From a checkpoint of a small mixture-of-experts model trained on Wikipedia: 224 ReGLU neurons an expert, a variant of Muon for the experts.
Below are experts of layer 6 (counted from 0) of a mixture-of-experts language model. Rows are named router (the router's row for the expert), gate (a neuron's input weights, with its number), up (a neuron's input weights, with its number), down (a neuron's output weights, with its number) and show model dimensions 256-383. Each number is 500 + 25 x the weight over its row's rms, rounded and kept within 0 to 999. Numbers have three digits each.
Before each expert's rows: "comes before" lists some tokens at least twice as common just after its tokens as in all text; "gets" lists some tokens that make up at least twice as much of what it gets as of all text. This comes from a sample of Wikipedia text that the model never trained on. Tokens count by the router's weight.

# expert 0
comes before: " ", "0", "1", "2", "3", "4"
gets: " ", ".", " |", ",", ":", "-"
router:512518525490534458533489492510466482493534505484502507484456451514478496492518504515552503503478438526501485472487501542515539532511464521535530542484489524538558461530475476492524545472491486519473483494464466551540509472481536475513534501486469510503518470539453479499472476508512517517525484499544542519457553514514518489500450453463467535500512494511488481482537486490521503512472
gate0:526531498513488522525507489504465466490475482455512497522496516515525517499532532470463520502538506471521542518502503518514483543520500490523531506525491498491519461502473468499490489527523494507486528511505493513462462468527491448491531493448548469538512500494536539485503501480493541494493497468532561513500492544499470510494528482519486488499487494479500467507471491521510507483529
up0:490496502514480493513555512518506510491501486486515529443479505549474496509513528512537480496496532489499521494502512527470496543507487503477486536488505516490479506545510513519487532502478488487529518485512467479505558493489508495457484503515479538498498516477512557494494508522502435531514499482550496488479525530487524485537548496530508516499477451493520498545521516523573511468502
down0:498464503509480472483521495480515508504529526499542520503468495484467520526486484513552536517466496535513506533500457488511517490485527494482546480518475491495513518505482488513498513499488496490520452526515528503458517466503467508514467438514530510491479478506487542514467531490506410475454479487550503541532528525543538514496539461489485499505504470487510510518497454458497502465496

# expert 5
comes before: " the", " to", " a", " in", " that", " by"
gets: " in", " on", " for", "ing", "ed", " with"
router:490496458480539479496530507536504497486482515500554496509509484489520479516489487497538512495497518503505506491526514417464514526501473513473469489507506522485504505509507522512520464501475533483469504469491526485512515495482489467503495526502504495498503503469511502484509539473483511504474505474485502527541467503491494548516486505566505439503492506490465519477504488470485485558505
gate0:571508528461493519481507521461479485530538480459506507471521471454468527505536484472527500484544494475551521485482538495484487492500466481522563531483477519498464480545519530511496507521475506491493462515505494514500513528520459500464479488500564469466514492477491498513467489511552504510541489528500491513464489533483491507568502498514497456509523540483513483484524517506536465493488
up0:480502432552504487459534486520488539486513510475504486475469499521560469496489505499484521524521491518542513525545456506522501537534558493496465448531519546519497540484494534510479534502497505492517493532505523541496460510492514486542500525479528490511519486496489538509524493471505489519482520480496503557530546501508526467483487469519499502498526491524499543487525540506510522506486
down0:480510492464495505524496479501458485481459491503553479471467516510500482492530486533541484476482543527477497508514497487458506495488467493491469450497470507497461531509507477507478474482534478535469453520546529464499474457486500524523493490513490498502481536485522509509447513539470494524507492545541555519543481494506472520470489476474514486499514455501461503519496521515468510478497

# expert 1
comes before: " ", "201", "200", "202", "199", "198"
gets: " ", " |", "–", " (", "|", "-"
router:491453517503505471470456482545542565473527526461481511526478519509469474533458492495475513493527486512453447488506494528510541527495496509557531488458472495519497526498516481505486496507509476457481492505508486527530502450508501512447482472505482509530498519504482446507521500500483512476502477528496514479529531513521494527500482466516499538532485508534523470532482490510487497509517
gate0:548514449543503454537507543490504503524531471521543496500465513481503515518517493470533487505531483490499460493525487506513486562532489468485496535495469492466482523510456504479495506476486507496519478492491515487503477514455456485522527492521457492563512483511519512502492496554501474470493478535487496468516459497523543501498510520477508507498475481467471468473485520530479503501525
up0:497491502515491522526506505505491525501489507502419511511527485487494522494508503497526476517490543467483534517511498530500469489500474529511519523504493500534488492553495511527494505536495471477526488489494466457491488470506510486484504484558504520519464511511464510472538449486480564521512535504476446520500493498543530507529529486513485537501511519554474481486506492489496512533426
down0:479494504480484496465510482463498484441524504521505520522510477480487521520480465546494475497472492499503511511544504462509511494514469502516498485540465500459477524481544524563509524494481475469479536525467496466524496491493520520495484452481500452507470473493533513516499496525540511521464508469494510482509485512471484508467473505483486517501502529560473520533525478540464494510480

# expert 3
comes before: ":", " the", " a", " by", " in", " an"
gets: " was", " in", " for", " as", " is", " a"
router:501510490515496480512490511526545490484504530543505549534517487466474494490467459499526535520536526509486513486513492467513495509515440526500494491527542521481483496479462542508477471532480542456464506434451510508495516504476505502485523510457516507470497512484494506472515496492451514480467537481474497498540490515453496487496467532505516497516493497481518492503465476450510465501471
gate0:479504479534510448488505510497471505498511501500524448523457540534466501533488469546521498480516478497528505491536555492512485509551526491456505502492504496485459544486458472508507498516479480506480475489541490526479515508493496517510494466475465489474503474515512528521496487529469450530543472504520510528500471494486507462473483476487512518552468504493502526476456485536519527495528
up0:534504504516493492481548515491468500512454483523494509503476530540529482511488507477516489528532476521501482505496515464518482521558529491466527494484494489509482556502508455494472477470497497466478495528522521492460551500533511522549557460458461465491463471523472507507479495501492493517509436474498523485537503455489509533513502472496442533508484521518495499464490518480467568509463
down0:522458528502505500476517463493543522538483529477484508504488481465519496520487484503493461489529537505495517494515528519511489536469471433526503514526478488536502525494475505524511538497514478485501510511523533466486521517417443516469493500478507490519478510484504517452535510453512529474521514495453506493474518527499509512540470470561501481471562475464492517497515477512480482475480

# expert 15
comes before: "==", "The", "===", "In", "1", "2"
gets: " (", ".\n\n", " ", " \"", "–", "\n\n"
router:493459519527510523493443495451501503498517471446492433544470498527475481544508505515499467457501509510482498527475491525495576493477508511517527521472498480507503473482505443520537540492486456502496527515529478511493487473547468495479475484521498536533516532518527460551472543485512484488507460499496526487492477490519510504513514456503456512522482520491517463494505556534475501495535
gate0:524491457509529467469506461528477497508501521502509487525521497517536516496531467524495489507489529506473516522479524525516444512514494488517484459503472488483551480526495478494458458455468510482517502468461519512548492488488476487525559523484558469453534498483476487491530502521547483473474533506518458478496509461449478508466471512469520517461538525512478488482524464448460500506509
up0:507504493506518478517481522516481480455476497461483482501530512483516458477496477505544501452478531533522470522504493487457478491474490516521530483512549490504466544531421492524471518498474471480521493492511493502497480499510495465485514494523472485519535499484508514554481484490474477559490470510469476516481532518553516505487504527519491462504511499446525502509488529495461548494451
down0:488507516517550499502513490497510478466520494518481500480443496481462512496528520518466467523512480490495434530502508472497532553470535488443504515486558498490519481476529489509494483451503467506497506489502539506552495529465506506514550495501509488533500523503488462488509497487501527508487489510516487504477471513503469494503506525520463464480496465496498493514515532490503521489571

# expert 10
comes before: " |", "–", ".", ",", ";", " |\n"
gets: "1", "2", "3", "0", "4", "5"
router:527543496472499513466542500519477518503488488517533485527482511527525470508511492477525511521463498508449510508532501490490543528469472467553513482480531497472450525478519517502491508472536500466492486461483494460522517524456512499474507460512512513455482524538513485512479470504467507443470535522508499545503487460492489467494509482504473479474483479463515478478502482520488517463555
gate0:483509514490532495483522473541478514483447492527483531501532520528513513486499556570499495492505524508510487535491513497510486488553492489510544492468467494493469436540488444473502498545480503479524531549493480463549510516493500508458441508486513529493522506514507482481562517506509563501514522496479514512479504497509504485515541484501458515506499506461496548493478479501509536492482
up0:460487461549500541524481484498499508512505500493525451501494450479497543479519455468522462487532517482513522519464495493532517496497531502526464483506454504508545497501508473494523491526554490490567487513481529519476498513503446534513519516497486476517462493457502485512514535538454487506483528488506505528490488479531527536497505500491482527485491491519491559456468500502556542492525
down0:499472532537501504519511518465470526516514501460460456502472499461532503521534464475473482492471487522491508493533495492526525507483500474471523462484501501466520504479522517466495473479479454494483504462443514535482481487499475515501492524518517523520511497504465491480514497468546464490467485502496465448476523492511507463508506518559533527515523524492545513469478489528474476546542

# expert 11
comes before: " ", "|", " be", "-", " The", " have"
gets: " to", " |", " |\n", ".", "\n", " would"
router:524514523514491518484492525492516457478547513517488480511466511508464524509498491478487512539510489505490494488533511510512529503471533523501479491521489498499489482514511512526513525488519511570498461512538470480482515476474493471544494540488466511512526483531510535445545525495529463493493524518503522514477475507501503538506510523490492507503520485496527460453498523548518490459482
gate0:485481500524474544494516498538509533506462517529540462487511509510494483528481498501480511503521510534505476516465461500513544533501513532471479500527511547536492479524527536507508467515466499559472495445503515505539501490487517488528516510542501463522518453524467465500504474503462519535471510523483476514474534498500517513510516498487523519487474487491566532465488460490511532488514
up0:495516478537500535524495513490473486515488488540497490500519494535519516506492496516509507480492550507460512475529463484502518506512526474527515517492522520519496517488525506481518474511494491497508457480530492472509486479524466496489468491500515523502469489496512479512473439465518506497485506479490516485501532457504538491505489511499514476480539471530544449524475463459521447479471
down0:552492514447499485472489513538530485518489478524468497469493524454493451533501505484534530491504439460456484476478502518488478500543504475476529519454497496516503482521479473475512511533431456497518527508516509471497544486488524471483496491488502507483510502570484466505509520496507522563488491523520515510504478501524501517500496475499482460484520498521479513450502524514487513464521